Weights of a small mixture-of-experts language model, trained from scratch on English Wikipedia.
Training: a variant of SOAP for the experts, 764M tokens.
Below are experts of layer 4 (counted from 0) of a mixture-of-experts language model. Rows are named router (the router's row for the expert), up (a neuron's input weights, with its number) and show model dimensions 0-159. Each number is 500 + 25 x the weight over its row's rms, rounded and kept within 0 to 999. Numbers have three digits each.
Before each expert's rows: a language model's description of what the expert responds to. This comes from a sample of Wikipedia text that the model never trained on.

# expert 43
Preposition of
router:469500507484453477472503512524461512475484439519457469500515525531494486530494485536495503485514511522532505563485485502486480496529542488457458520509553464547502531522488513519510457513546494506499493552483473495506494493472502511542466539549488469490506476532552492516492500478517513486512488536503523507510469494486464473484515519496473497488526470488501493525460526471479464501502465567478486529534478503471472488541473484497466490497476519468491496470493517513483510534509531
up2:485549502478489487473534516495494485474516490484555518524489516512488478528491490565503463493507509531508530515487489503506517464510543515477495514518518527505508482494455496524495472503518485504460558502508506448506496503517536518485495532560501500479528437486488467436500473509515467514519508458450533538493498520488529496499498502441493542460536454519467497498494523453457488500492444507482533479526496514487500526510481459491492539471501491519460494501521493491480529507505486
up3:497504473473487502503494495498443515484538491500510480476489514488479473487483527499494485515502465483494489535482543502479491531525503531494533485493486493453533455493510516500525525517489454534532480495535496468455516527505516438543501506537475457484524478519533471486498520476511489488487501510529519448503540474482514500490494518534473408477522523492497518499513525470503456473496493491468482470498540549489496463494442476501527528524476486493524493468501492438466478510518505
up4:466467521539493506469505495492514500523491493518487483519515503507525467559491503499505522523521490477567462520522485501479459527483473501500489472527479506546533520533528504458583467495473497506528503529489482502533507480539496484503555463541480492528525517465473499559495531466529493484480511492498519475507503531477519542471517486445501495471533511472491500526474532504510459506466508501498471576498494490483457480505495515480471511511467490499518497483520484516535491487499518

# expert 41
Non-Latin bytes and connectors
router:476478509495469457465486515513480519486482472536491461515556521522487527482458474532478478481502536522487533507482482506470476486509523478486465530512524495513501513512484491527494475504516467518536475516512470468538530472484483499520500516511471470480533497506521479536488498497523522450527501509525531503473496467462472494513508533466490505483534475421523472512486522458479482551471452512483493528532479473475476499507490536509476454520479521478445486536485529508488505532530539
up2:479465517556486485473509508550532474489469489500542496500500510498477487499496448517486462491537530539514495482531481458468495477509498510491550534488496487534507495501507526523533510498483518503467487490501505497539512512447486485506473492488485465489517546496522530473519499502471518506503518499484470486521504467511488462546498464509468559460465500501527476529477534450514535535527474564521474492532484520462515528483495477481450521482489494480523522510529505514467501537538537
up3:471499524456473508474459500544513454501453488504537475511499489500511543503518501530473545475474541522496472463493476478489505542539497481476491481487479466514494531513460525539483495533525498481489480503515472488504492467530442479490505531460520516483512421484512480529486545514485543477530497487516515484508452493504493512522544514492527475473550487525461499509497525519517489499467489511482482519544517529493470502498470552504522525504489496510501485492487478547468520507531539
up4:501491521516551480511461518516537517526473473505457515529510475498447526520491500474496472463482510527473480494503491493465515469496525458544486568472507508509525516529506503486486460564511500552451499541522491507500507503500502486514494504539521492493456504511539478489507514477479496509513517512472474491510497462473524498491536508499508516453479476461505459500472504473545488495467480493482487474555515468501465538486481518515474462466535498555466493536535482493486488496501462

# expert 19
Final -a syllables
router:462480502503491508486477515509448510478488482533471506513501549522501495487487507507506499503507557533504513525497493520474474496510521444454471527486528513513538571546489497525484504503506500518494467518509474528528486490453475486532485512547484494526522461519543483485487500469516537482519496509530490524501476491481492460512552514477498475468529445492531468495451540500479473522451520559495485502521503518499481445495471505495484498494459495496520494505471512535501538527549488
up1:498519525486503524462477492471501489507495474497539544481511498474480524522498490487464546520562543510496526516480501478491496454463447516548557521508484474494521482548474506505559522482505513457517527535554468482506525479522530480526469529499513496468516488501488499492507548468507554516529487521476509501501490513494491456479490479501529512541515492457491524502532488514500497521463498520544528499524487490479515527464492519574498500504461513536501524512502485492509465517518511
up2:478508506523528518523503504472503480479470480517505521501477498575520539542508509460554522488499495516503504482505505531519515490516518495522492525443510518517541474492468510510509509496523485550530485447493518519525501477464477481472517492517476507548530494529506483511497516520579502480484443526512466484535470531481487507536513504542461486516516460466522463518472547493499487522498497508466503492558472527532541516516462494502503518502501466489505491470472481509491555501499498
up3:471521511517507553521504532487463510500520501510510491500485506486507518517536493490530492524475494498443523479487493468456487462479476560495504462529490495549486534545517519510497473531478465494475439513490455504529511491478480484486512463498448484540534510434519517475473506512522504509501506504520488504505493484494461456496444480488511488514494522488470482465446547514518475502480468501514490519506479516504497528480477481527493481530455529488470483517485474503512505564513447

# expert 20
Mid-word Latinate suffixes
router:453465503530495503508484504512481503486452477514488491507489490506492517476463469505509539464508504541513523499473432508462474512522482471494499540475491456504533534530490487538523493536515475551480508517499512503503487460503461479514464507540495491498508508496498459517504530472514519480510482531509511514496504469467490485529524504488522477452514521503528478557460519468528465529508515529497502507501509473481494498543454501510464447540479540472483488486481487526424550508521507
up0:446511452486472496462530525491487499467524491462504508522497492498468540494497479442470505504525471490513505518475502506519498517491463504555484490483480485490493452510498489494496484535503522522483514480501474498492472514542513539522530527497524500506562491510516452513485500489516497497503494530533479471509508485509467496503517508399548490452529531531457494517498530489461465511490489458493500487515511506479507447513486500491514467560494504448479491502481492496485516444517475
up1:511501524501516533523504506510478475534507498484480527545462513507471465463490453478503491474496527478490530549497519533494494510544516473522517522510489489498506497501461473495484486512492505528437542537483498461487476479474516499534412550525475514529507549462490449521466570481529510490542517518466465479498493474492529538521502510456498512501480501490495496534495499531514513521503516490518522495558490509489531513487503516506506500509519461475506511475465490457466489502512518
up2:478484504511513517477511529498530512535490501519470450507517468496504525522461493503474479491512501521528482529497436512470498485486512477563465499525527460478513493493516485475500526492510489574534511509510533504505467473481526490526505486479521512498556545515513483503521500435484559482492457466530524523524531476511534513507495476509441527462520489531518543526491504487506486503484550485542493476528539473455477494529467481501454502514503516481483522501499484491494496488478522

# expert 10
Auxiliaries and adverbs
router:480453543509455484469448514514459525458466483514490464466500486524498501472491464538501516481533512523501518524489476509485469473513524490506489527478514490513484500499464484530489458512520495504474495530477473517509514461487451496514501535553477487477515473513560445503485488487536512492537492517492512515522506483472504470481519536483496496494509497467514494522489504496484498515475477525465529534522493488459437480512469508531484491548465548490488516508468524526472506518572525
up1:499493548516518487490523433471465528501450514518495499465520502494506485501503470499535553483468476490479479504484482492512457541484504537521505547479494483504503511450498480511498562500463504454444510493520534524491494489506517540454489531490507521533456523503517525502501536482534537516434489511519516491496479447501515459495552565536520468501543533512465497504488513488520520488514507534484488508498512488525529474479505489490490519491465497499499514516525524484503535508513506
up2:520492530525469521504498500512473476501468464572500463537505501494519481484501502517518493526481507467499514540561477487536497504549574534533496495500486488461540487526527486478496503484506496474514527482483479518514540515460502478551519510501497515450516536497481479496478497543511501472518487513516518486504531499511465508502490523491472508466493476484468517504463479520447454514485497511526482474463492480495483472537476502520537497578505469507505501530440518493508546499500494
up3:507497507525484522498480529495477521525480473513511493536470516498503459486502503516506516538520497451466589521506532531473487496528534471499500505480504503505483496472515502522463515517480469496535497494501518471537466510561450497517553507498479510454552492465494467497478502521500425511504435549499477509544502475498516485497475482498494467510539486468505479492483501496475493452466494503515509552483517501561505462520505495483463511492482524531482498515494472500515501487504523

# expert 48
Score hyphens and separators
router:484458503479477439478481515500489537492478478518496447472546506509470533484471488504485485481500507545480522497480484498475474513533526494462471533512531490512485521500481509518511496507506474478526465512495477456516539458494478515527495546508484461475544472498533483540490505493542508433502522502520501513471509482488449469505519528456493525486548493491525493501485523437516472537490447527503518510528502493471458519516495528520471460498475525477493491521499520485481500523525545
up4:521479493508513493471508466510506487493486479507491483483497501501473530485492519502487491504488492523498491486517472467533457530487493517489498470481521481527476456532493517504481511507492536487456519526493490527531504519528477522523504503515535536470513481528507483521467436504510500510487465474528509533580453469507503461467530516479489530473542485553458515515514487514504481529506461520489529492540482494498503519556458550562511475480466502490491507527478465457528560524523509
up5:503494501485514527507492488503498508514497478504519460478483514537507459487511526477499491525448443518508499518520495482468470504490492500583499527487497495501516512496459490484524477483520508503526454519492514485524495435534572491478487529481484494528536435462495521490514535493524494483535470440491474481476524485507461476508494511482452522458528528489461501504512497478499515520514488517524559494535469499489487486495483511481458493480463536527463490523491446488516505484507527
up6:483464527525496514519483530532510512469481482493525466470506501534517545478517523488497484527471485542526484490491476513515503481551481460543531475498490537534513500512478540541510505549513479501530491479525514478477503492502515507533546487487517541516501465507532521489478446489486513474447453486507505527471470524490488555532501529467452468496529510492521524506474530526513523530480457520465537519540514502528523494481491487510493457444488551481486494507496500530517475500515504

# expert 60
Range en dashes
router:476478510524486482459460512498479516485453465516488468501547501514483507494492479517477516472485512543483520515482473532497451510502528477469478513489524462513496525498479522515496456507515450476526492521483479506524515482450484480505488539524447448485486490517529477490477508524505518449535470526544523481490501462487480442470515503470494479465511481484504493510499565484490468520487466528482516499535499484478457509515495532525462454533482503460470516503498520522493513523537545
up0:499517518489518491513472512483481470495469522503494506494505497495505497475501503482534509470480500530509520527477509531543477509538546500502478510477525528454512494467526513504511548488504481511539498532474477509484476513512536475469532489526483405508489489493500521463485514509456525457500477522519490519542484508503477464456531486525506515467485500439556487496522458556477477493508512505471521517521472521462474493510500499538470471533540497488497528471512545560479503464498508
up1:481463485489507475478504490543499507517473513510519501489525491473451499498456457513501540510502528459451467499457512499505487488527465487428503489488478525469497512529499519503526479483508490508521514499484452456498502515488487482500493508494522443445474498487506474488573517526486523473501477504546473495456490460539500513517499497491557484505528521500493513503503491551468470522496499516506488439526450514501467518510524497513471467527471489507538495551477516479528486528510512
up2:496472498521520518490484485498484466473468479525498504504477476532515457507466506487491519474488519536495523538512490524499453523467496495482489473482523492516487454474550518503490493508515484520540481502464512584544519529522487550502533474511541482505528512506548484483484521518522499537514476466522524508488491441500518452481530548448458488504480489516475500501526508490496514508491519499536523496534471522529474523493546452492480486482492466493484493506491543476533548522529518

# expert 62
Word-initial stems
router:477476507493466454463486516511481516485482472537495459515555520523489527479456471532478476480505533519489534504480482500471477479511521475490465530507525490510501514506483492526493474504514467514531477514515470473538530472485482502519501516513472469481539499508521482535491498496524521450526503507521531500473497466459472495511507534467497503481533475425524470512487521461481483551472445512484487530531484473477478500508492541512476458519477521479443492536487527507489505531533540
up4:486493500517463502460480512506529458493475481498504459483529485518465523462531501533513477487519528506522539512513505551523481527510539517519479512490485488562516517515473503498535473519565500507467479524458493517521556487445502463539478550502471472497517492529537506493505556505495474502484526542499533500478509493473511503526525518496502515478520487495493468484524502506489472515480484534492525488471507491463460522461486473506473481515457480460475504489518515527436541513520526
up5:491469541515537495489500540484484511488481466524488479494520508473527490491495460516462491477521492514502524531469491570499467532549478443473521490520540541488519513528482506540497478481500498520527497544503526506494464522475485488493474556498479452519507493464547472518517540478485493504571493543482461477476503494485514487477511492490452526465527469472506529481461485505516489537499503524509496493502501457498448489524495497483483450515520492464505514512495516506469486536526492
up6:461508500491486497523478504492501528477530474531535446493493522518471499473512492473477509470473527510500508537511492498531439492468507468485475511544560511503539533506461491521493491484503466536511500538515469491478480487528468498495469500489460516507515477523508524510496529508495497436507479557548549476496475487506482497542534502483532461493526514522477487496449530490486482495491476480503498544508500517489448504559471512495472465493494499465462493477504532506469456484487466

# expert 9
Romance-style name pieces
router:483483526530498460486443512544459538498497484544506490499500526496508516462495476499501511461529505532512519549470455536468480509548519493502477524485542480544485538491484473515472483490505500497482494515494483504504506479491500493522472505548456478474530461504515486485472526473538551426513476499542515490505472485460486468490521546493503486453517468503522449559465519489462460505496528529500502505514513481475477481503492492510496490502454527495506491485497501524494538504524501
up2:501474490482484500483491548485460527522509524559521504498487539530497488539471450501505481488496498496520471514453550533446512518499491486481515479494508496512518504492494457494494530544490515502505485500451543512463482508490487535484438506526476483506533507491508460557484517487508517479507518525515505468493487491431480500508513502466447479453460451490515493495489468487491506514496558506519486524451483525457500490531520523482465510507495477522495527469506481496533499463495537
up3:479503496511473485535500471528452495546492505517513538477492517501458489459472504523493527509501544535499550523523505490489519521512516532538469496505497507539470495501490519504474501457497493470519517578490499480519549498479494510506489533457515493483517542510525537507492480507564511506501541511490482466516474473490473478477505529535490479510484538525516543529509519505493516462504499548490521485519538457484506456468502466494548486522484522462532482455523516504473535525473496
up4:527503483532530476488531513518486537549520444544505505478495542495517526491491478511495567497508519511503494533471477485505544460525501481501542442494514486525490531519491483491501511536486538509487464479438524509471528488485465546537482517497519478504467485486497476506501488510469505489449521512525498506515500477506514457524520506518476481487523457491549473531518505505493485455467566507508536490507490483528498504459526496500463484474469500520480498505499488505502484531477569

# expert 0
Word-piece "op"/"p" syllables
router:466500513525488523488461512524464503493456479536479490519483510484506519461455493507475477467508498539495519555507499527450494482502538463508471511491524469513507521492461480531532514533519461490510465533508500506543519470450498478517482517511470453500497477490496480526501506509516527475505473523506504518489482425463443506531515505443497507488527495512521452501491546485481528518446482518471508517535517463489481481519477513522482474533457488495507513491465531488488546511514493
up0:478539534497541506521507507511485499498473497497506505465491472477493488462550522497489504491521520513547521513463486542432472525505492493522472470517482452464542495517501504542509500499522545489527527540485477496533466509471473499498510576543509466529522532445534468491490504515511503521518515482510446506502491511477479474513519535518489514526490523456483475510504538500506504482535518471518518490488545475494502495532515488474510533495462505487532535464509552524465506514472509
up1:490505492518476534553528539500499508554440517482476475499506478481479463511486454504497495459536504510507496538530479501459489466477481511492427484501556491488538564508490524519502522543512516523508497499494499487487515517490479482482487505485562518477494489474475478494462526499556538491543497505494492543481471488460511486505504490444534508495472504525517474492493508499504539493462526506513566494502469474515506499458470522469516515508489496506492541467517503484462495490512495
up2:457478535491519472473504500516505518497474543480484482546512514505512505486521473524459499489504449509503481515443481521495515502500510502486479526495478466490513492478527458473474479485485457560472519543508483512492504548483522544528476444520504479487492527504489475493487512489524553513483512487520523461517509450480513505508475481454529427553504513481479478523526529524482551478506507531507445524508506501493524496490513462487460482486463517524499478549506507519495489514531507

# expert 55
Name-initial capitals
router:477477510494466457464487516510481516484481473538493461512556524522489527476454474530479475480503535520483531506481481502471477477511522476483465530511523492511507515513484493526490478504514467515529478514515470467539527471484483497518502515514473469475536495504523481541489494496522523453527503507527533500469496467461473494506508530467499505484531476420523468511486522457480482550471454513484494528532481473478478501506490535510478456522480524477443494534488527510489507530531539
up4:465509509499453526497490521496475508492496477461521498503496532536494550476474477481506508471504546483545499495483530508504492517506543480485509487524568421505528487497453549485550465499505512477493447530496465523526521431520488504486471531482512492472532520534509469501491488477495535486464490534520532498501499466504488458461525460515489515466529489519516483543477476515469467495487508528490490515509498509497464492502453503514463491502483512458485513503500533472519503506470497
up5:456499487509483483496487532558515498470525514528474487463487516518530462515480481500460465499479546526538481494489448510500478530511537480518511533505472498488521517541482477535464468515513521483509470519478493509506518451466464429521498536530508488526467495481504427473485489468570515470494499510527506501518492480508491475488535484508482471466497468511514529499482512479505542521490521441479507504547482469492475506501480502499482455500506511469495474468525518499509519514524486
up6:494520502512501498472503498538540537469491464485498464504495503482505473518500482481499514462489484565509482566515466528455506497520540480521487514511519512487497555518522505528495499513493504454466495513491528491506540496467506483482519537475473462511488493516538440531500483494543502520519478494507522456517529520506492446505513527493467523483519515512526466537491509488470525488438534491522512543524492488453501463487470506458469493483448477466541480477466489510473488497517517

# expert 37
Names' second words
router:477477509498469457462488517511480517484480472538494461508551523527491524478460473534479479479503534520483530507480480506471475477511521475484464531510524489510503515512483488527495476503516467517534477515514470472539530472485481501517501515512470469478539495507522481536489496496525522451527504507525534503473496468463475494514508533469493505482533474422522469513487523458480483551474452512482494528533482472475477501507487538511476457520479521479444488536488529509487507531532541
up0:449520505490507505498507509473521488481499492546442517489534488538492479516461500475522506512496507491510510541483456482465522502505497476429466469495475535485496521521484509551500517482486483487504502514549464509513511492474526492502478493508515487517482480480514459435493491493486498469509533531540475480486464488501479511505515528481466500475512518496537473516474497469537459528450516498443511497492517464479474525540500512499485483492484474506519440559482513436505533537506487
up1:473504513498466517471442514499511524527502453489455493477493513559494485461497510485476533455521495493534499507501470505498455508521493475500512517482543518511485488472469511542488480490456482496523500514497508504518509455517479438506510490496449411524543465540490549506505512457533561466507518503521538508489486477519471505518554524516515503499534441507502503505486495506479487499489524493467527512526479474503501466506497530475495510495481511542465499486499482530516482495487503
up2:463484524509476461469532508474465470514458431508495500499463445501474493469497484507522485524514463495515521475481513532489476490502500503508515533480501534510500481524498433494503464517569489494505517535487485455515506432506519502558496467469476479492508498530492521471497534512501466491519513515516513511517500487490462517537510494512539479492492463529498445517455527480449516513510501504472503515511497477434472521504513483541475495503501510497516556497482485494498508467472507

# expert 49
Opening quotes and music
router:472483548499457491468478515503475500481469467512472486512543529507494536493482480526479506479500538537495525502476486497472461518518539483493478534477522475497498511488471510557474480524515475516529476519491477519525522486485495470512486521529447467502514467505526479516525510495559519444526499527500530494485477469466466484501542521485480494465524461482540488497496549476493468534470492508493534517525480496488457455509459501499484484513464509486451487507471552510471519526540502
up0:510478518481522565540526549487493473508510484464480496489501483514471524444516460507497517540543545476473512492459507479468487503461546475485494476504510515466493529468505540549491489478515519521504495472505493493518527496486516475488509496500489525525458539434510440487474463516567501509500511508474522517524476505520485456510563504499500494490508471552472484505477456486519489548505521523486516505489495479497527493514489471507482475458507487490494492493480497463479545510500487
up1:497500499510498537476513541541492527464531498471518482468527481497481543500508497521487511500480548485451452492528496532499498478484493487516489501479480486513487492545519482549489473488463518531501499521507504516486515493479538474539512530499526488451474497504494496548518476462495479458498522501458501487471495454510444486459538529447529480470527499466471455554494498526500535497508518519480516495484546536506512465495475476494521501448485502510441498495452519481472511486496490
up2:495457534471505550494505520465505493502463503447529540447462517488481547522492472509499529507534521466466505491505521515540484549501511463513464544518511472509465482479491479538480481513505509511507492473494438509515518484477535451506510463496494483531510499505532516479528471541484491503543504533508490485464453462489497476491510512551522486460507448542518506505527463510536496570497521500480507509502520482484512515462522491504477459514488477481485492471506504503484503491493482

# expert 18
Articles and al fragments
router:449484538506486463490502505531458534472479497554509481471489510500481491497470496485498549494487517536535513532503475537493481521500494482523471536463501501499536516538498502522522485525515489505489443547506469491548499477487475490522493512564490472509513447493508468504503513507510523489509481536482544487471492493474477483492510529488484467488514462482484466517468521492491447515486472538464479509512476436483466464505503498506458495495450516507533534508492512488449509540530516
up1:491470491542456491488508484533486544511488524479504467525458526450494491494477465460456499475470534482512489471498509489487487500492569511495504477550473480470474503498528487520496540500540503524487494496514470499488515515530489493478445464525556461526537476532477508499488524504508494468488488546501499534502507500487461522495484548522454502479515491525565478509513480504512474514518545531512503544500479483534505447500478498509495484476459469525457495477532505478467491495502488
up2:500495509476532456488494500496490506510504483542549482501509480489494499507490518497496481495493487566530483513500494517534507517555496486489527500509484507505493559524477516486524501539448535486512487514497511496474505428541447471519493436472490530509474521552523501478532466515514500494537464491468511515487481499531485479507532529520505505525496439558497503505458447517494480476516505517541488505485502496545459498503463529513526504480492474492516492522544489467458531520518518
up3:465539544462520522469463491506496497528480507478490511509515514492504497486485486525516479482474544472536539488513458500517493526487466499480497523485465507539496483551484479496538523504503450463465520572481532516526495445492497508494516427493506529478496495503547510510476517483501502498500476542493490504500554511496525500484492498501497509469499468515477513486496493483431481483527496511476451499516564487508516519487521456505463481505500534482526564531542487488501502512490512

# expert 33
Subject pronouns and relatives
router:479455533503477491474476511521457515478486491498493472495500522551492488486510497552480494465504521521495529516453479499484470513506548489495488528488507456550499547548458490549520491503514518500514512520496485505506516480488463499520481509536500487506538444515540475512503504508536533470537512524503507506472493456473506487528560541468466475486503467520504490535487517486475476544490495538491511551519484478489467500499501526497487457543474541469491513497451528524465524516511503
up2:476464501471467505462488490498477532542518458461519505509500492513474511516528522497501490506501517528495541494487523521521479471497478537472490489486490484520504519519437489507605491501521533514510521485464518460508523477484504509505457487501498475534512505451516452467534526516490514443503537478519536457465522509509490506519457501484524463531480514516477528508520513502506490468521449512498492480501546498465487530525539475499487530541479505465498493491531502501493489543508524
up3:520541506466490460478492507481511487475461515504514507508460466493464499491511524492495504507484494522493500499467519514483514542522533494469466507480503538505488565508531470519514515506456522510526468508487536476500477495503484533535526517521494489508524469521479521511483510507479558493503502508470529468524477482485540514560583517505472482527456531502530461502537509510475490539515481490492502517496486494515480528491485501542547504535507496512490472566455544453513496501541524
up4:502460474526506517442495473502521505529469516501526477557525513566496486489511538489454485494497531485493512482508493492497549485489493518442528534476502530537518498550503497503513494510518530508508502467512497498493494485466494518544507462493501463548509479518502452494504533515546521474488530517535480529507489484503481557514526541472477506512484507527516506483522508491497507490472504499469519493497522518451507493507485544516510532538460552491494492477518523511498575459515452

# expert 54
Slavic-style name endings
router:484481511487455517483493494519501523454460464511505471503489492506508494468498484504457488471528508540532498546496434510488497524496520492481452536487520480499503529493477495530466500506490466513494444522533507498510529460430460458533492491541501493515518474521506473476495520540524504470502490528522489512528478464494475476492513498464525444488524482528534470521490545446470479509494511524497486521540512455452473470503506531500479506535466480458493521507495497492480499506526509
up1:520496532487463525508481485479486546548467490497469490504495498489501489495494486547515497506492512518510524535481486501490547497463513503497469543498540465479481533496532445470487471513483520489532492584503509531523488473484516475494459458491516510528546501502518470500489496470497490506478476471516503536504528490504524517513469491517506512507471500504472498557519581525476434531494494525486481537477526483507490497526471531460506519512489477473474530497479497529486479477558480
up2:475469507509476506500491485530518496504472489530528547538533542467522476471507520481478513526523491500500524537468461480545531525476484487444519485479514495487513488559482498506476470494499518529493455538512482461489516490485478472492470495510531501524467514516538455492509482487507484473500544501487539521466524535532485521505535501490512524494517558511531495501471490521534511479497481503491547492542465533549500476545473456475489522487509482519539520519497533471449492537508499
up3:473440499490494511469511465531504489491511515497512491529486545508501477437520547507508480472531454516548465532500481484504514509534532502488486483475480496482525522512494494541492515519521497537533543523546528516479510447473498511487515526513504460550493494512501497446498479522494509474460508532540487442522474557530506506476515476481521500472548493505523485499482481486483509491523510487487485450524511534450462536507502463522491480538505510487497493459495480496511536525475501

# expert 28
Word-initial fragments
router:476480511500467456464487516511482517486482472535499461510554523525492521481457472531482477480499536520478532505481479501474475477510522476485463529511524491513503515512483486527498480504516466512536476515513472470537532472484484495519501515512472469475536495507523482539491495495526524453526502509522530498474496468459472495514506532468494505483533475422522468512487523458484483550472451511482490528534480474476477500508488534511476456520478522480443489540486529512490508531532540
up4:485518513481503474491520510494505508488506468537534523495480491531455501508514468506519511454529478535493471495464506520505469530553505474489493529538561497444516506506472485529503501519499501505458473553529471530483482450460492501516492472518486493503460495506497505538548524503518549525469501536513517511514524494498478485521506468500544504492493513527482505492506508493524484495473495500524486532521466524534477526535491498498492437494497493527510516405518462516489513559529503
up5:485498548530529529486500483508508483470475471521485502496492525489492503491436481526528497488538517484488555527465497516508470474530511517484457533473518465547497521533501474505489475490498456492505500493509484516474509499505444497513486548493462461524510511492520465462485552514486491484488529525496525486458472447481477483511503496476474507493520495445521540510496518457453493495506465516478486513567522458527483475513520504469467464489493490489524490499500468539442497485521514
up6:512488492466521443496507537524479492528536524489495460488523461533523515496471491470511475480506515535479524549468492526502503464477490462497486482491506485476503524544462512531510472518513513514476499529516487516555472509462516501488524494480473435515488524553529516512503547483455508497548504509517520504459516481468502518438468471532482503486516507460510477486485480493471475512520487535499498494525511480536490511484497507578492435501468500503510502486495525499453522504511515

# expert 26
East Asian and name starts
router:476476510498467456464485517513481517484480472536494461513555524526488527479458474533479479480504535519482531507481479506471476484510523477486466529508524491511500514512483486526494477505514466514532477515514470470537529471485481495519500517513471468476538495509522480533488499494523522452526503512527530501469494468461474492514508534468494501481533473423524470512485523459480481549472454514482497529532480473476476498508491533509477457522478521479443490535488528511488509531531541
up1:501495532491465524493518488513470481500451482473487478464509564559523523511485486467476516456533523478532500492477454498481522529472496485487459529493529514485504502507463506502451459505505419497483490541481522501528481454469473452510509514511505478482492474516488476469482533495524497469501508504491539477490501458522491484505499490435527493455533475520539473467494479491490505476459500523495497509493518493503483521498501481513439485504477477493472451506517504489464477474512522
up2:498494541512486516467489525552521470528504486510502461469466490499514498478510507469475522468553520476480520459504483524445480482533516485503512536516538484521487540521469469528458514509514492490491478527513523501496492489447515457522484503574501502480494481538488473463470508492529504517520460497529479469498483476485498488509500528537499518498542520501523483515504563508468489528512510498499565500545470511474418495535513489495507524482477491515467481502516530489506510521511476
up3:455491531567543506456485502499484491509483479496556513508509532542457514505519502515489499509479520500493501549515499492506453509520434463491488559480551469549496496497461468516494521536527491497498475555474467477544529505467497467503482517521485501490517497497493486485503523489508536452476483525503513496520520513494494553512484535454456539483543459504528519533496533495498485482509496517476495498516475507479473523514445497495491474486507484477466507496489471496466514513513505

# expert 45
Paragraph-initial capitals
router:484474509507449494470487538512464535473473486507469464480508517500473515493475473539471520479499534508492515524448468503491472524523528458510472530500505497517499540506473494522481475513534496517506481525468453506509531466479489495524477522504461471505509493508530480507511536497531522458503485530508533515494492440457485475516523492473501487480534464486512482515482518473454493551472474527470504514553474499488467481514475520522477473535466518476494476502474571506472502531540525
up0:522497473526507539464498470489460495510510502518472475540492501485543448487464446464536522493497511541519515519473476512516539450505475483493483508492494523508554522512479496496500490528503541498507518489474503497438494476478466493521444484450464550488467466551497491485517509500467493483518452505473478481525471502524518503448450482505457488505474497488490472473479506510478492502478485531507517544497500488485523478508539539518484483540511514510497544509495509489447511524504507
up1:497447543543473505500485512474517535492528534464481518538505476466498496473501503524503497492476508508502483496443489490548483511542494536512521522491479474478501483479526501508530453512574498458519525504475476482505521491485480506524477545512466486508507496527488472497530517501525496500491521505473507468493535460470487496508516495443492489529504515519430531502505461456554502529501515472482538491521473467502538518520516487481483456485523514501505509501495557503467445533488507
up2:518537525518492503521516473476476526463490516531517490452481488485497521522475459488486517501463484548498501505504519534496445504508504521512459562456477504528493517461479470502486449496483515459516506520448470508508540488508488521505482540483515521510460485538459510493501515508505490461504498485567507508492469509485515501510506485575488508482513529482501505512507518487504468501533513529524533491424520459493482451507499484515486533506527554516510467510545498510474504509497479

# expert 12
Mid-word suffix fragments
router:469510487496481495489433521506496522487466479503501503510514504502510523482491461511491502471504568509463524527474497503481486484505529485505470516516536507520501533530469501525462507555520491487474493531482470490516496486461470500508458533504509484500514464515530475497502538537512511492487473569488503525456498457480462478512524494481515502455496473497496479505497493500490485523484512524448504537534503453460481451556516538491480487517495486481521475495495502508440532544568497
up0:501476490499469491517501453518442485508493523499509480535518461470493510481478494508506465490522536529468491483464501512508488517509553533513523514510536478528500507485432553446480530512567489494508492526474467493498483477508442506485437523470498442478527488462514518479482528545503543499508519529495495512486505521470496556516503527514496526470536543518552467486513501500515506518524518495489505519505492461476516475512486513519517534487504496512526537489465499500486472489501476
up1:512485489504517513496469501487474493485462494524548478496507494483471507497485530494496505437487517475492507461491506467454484524493473465486519482502493469536525456492495505568473528490485496510497532499500454495501501522462491474504483514499504433535501488520480467531500477512485480496498556532518507556480531455537515487523539474449514491440481481480504475541508498515513494477488516488446526482536494489545480477527498498499494523493537446526507498504506449500490510554512514
up2:527503495507475560502483527504520543467534462528529532480471478540478510488501467538511563461526521504504500498518509497469512488556546483500487469539495521506506531491520476501492509524504495515492521457481480488495454494498473483415483523510505471496543487546507452500525518500493522495494496511497509456474556525503481491501538526482444506492488489498494439542495493532502483542482481459483521502507513468497489483545479505517513510488467485525531514484519480487478494522492500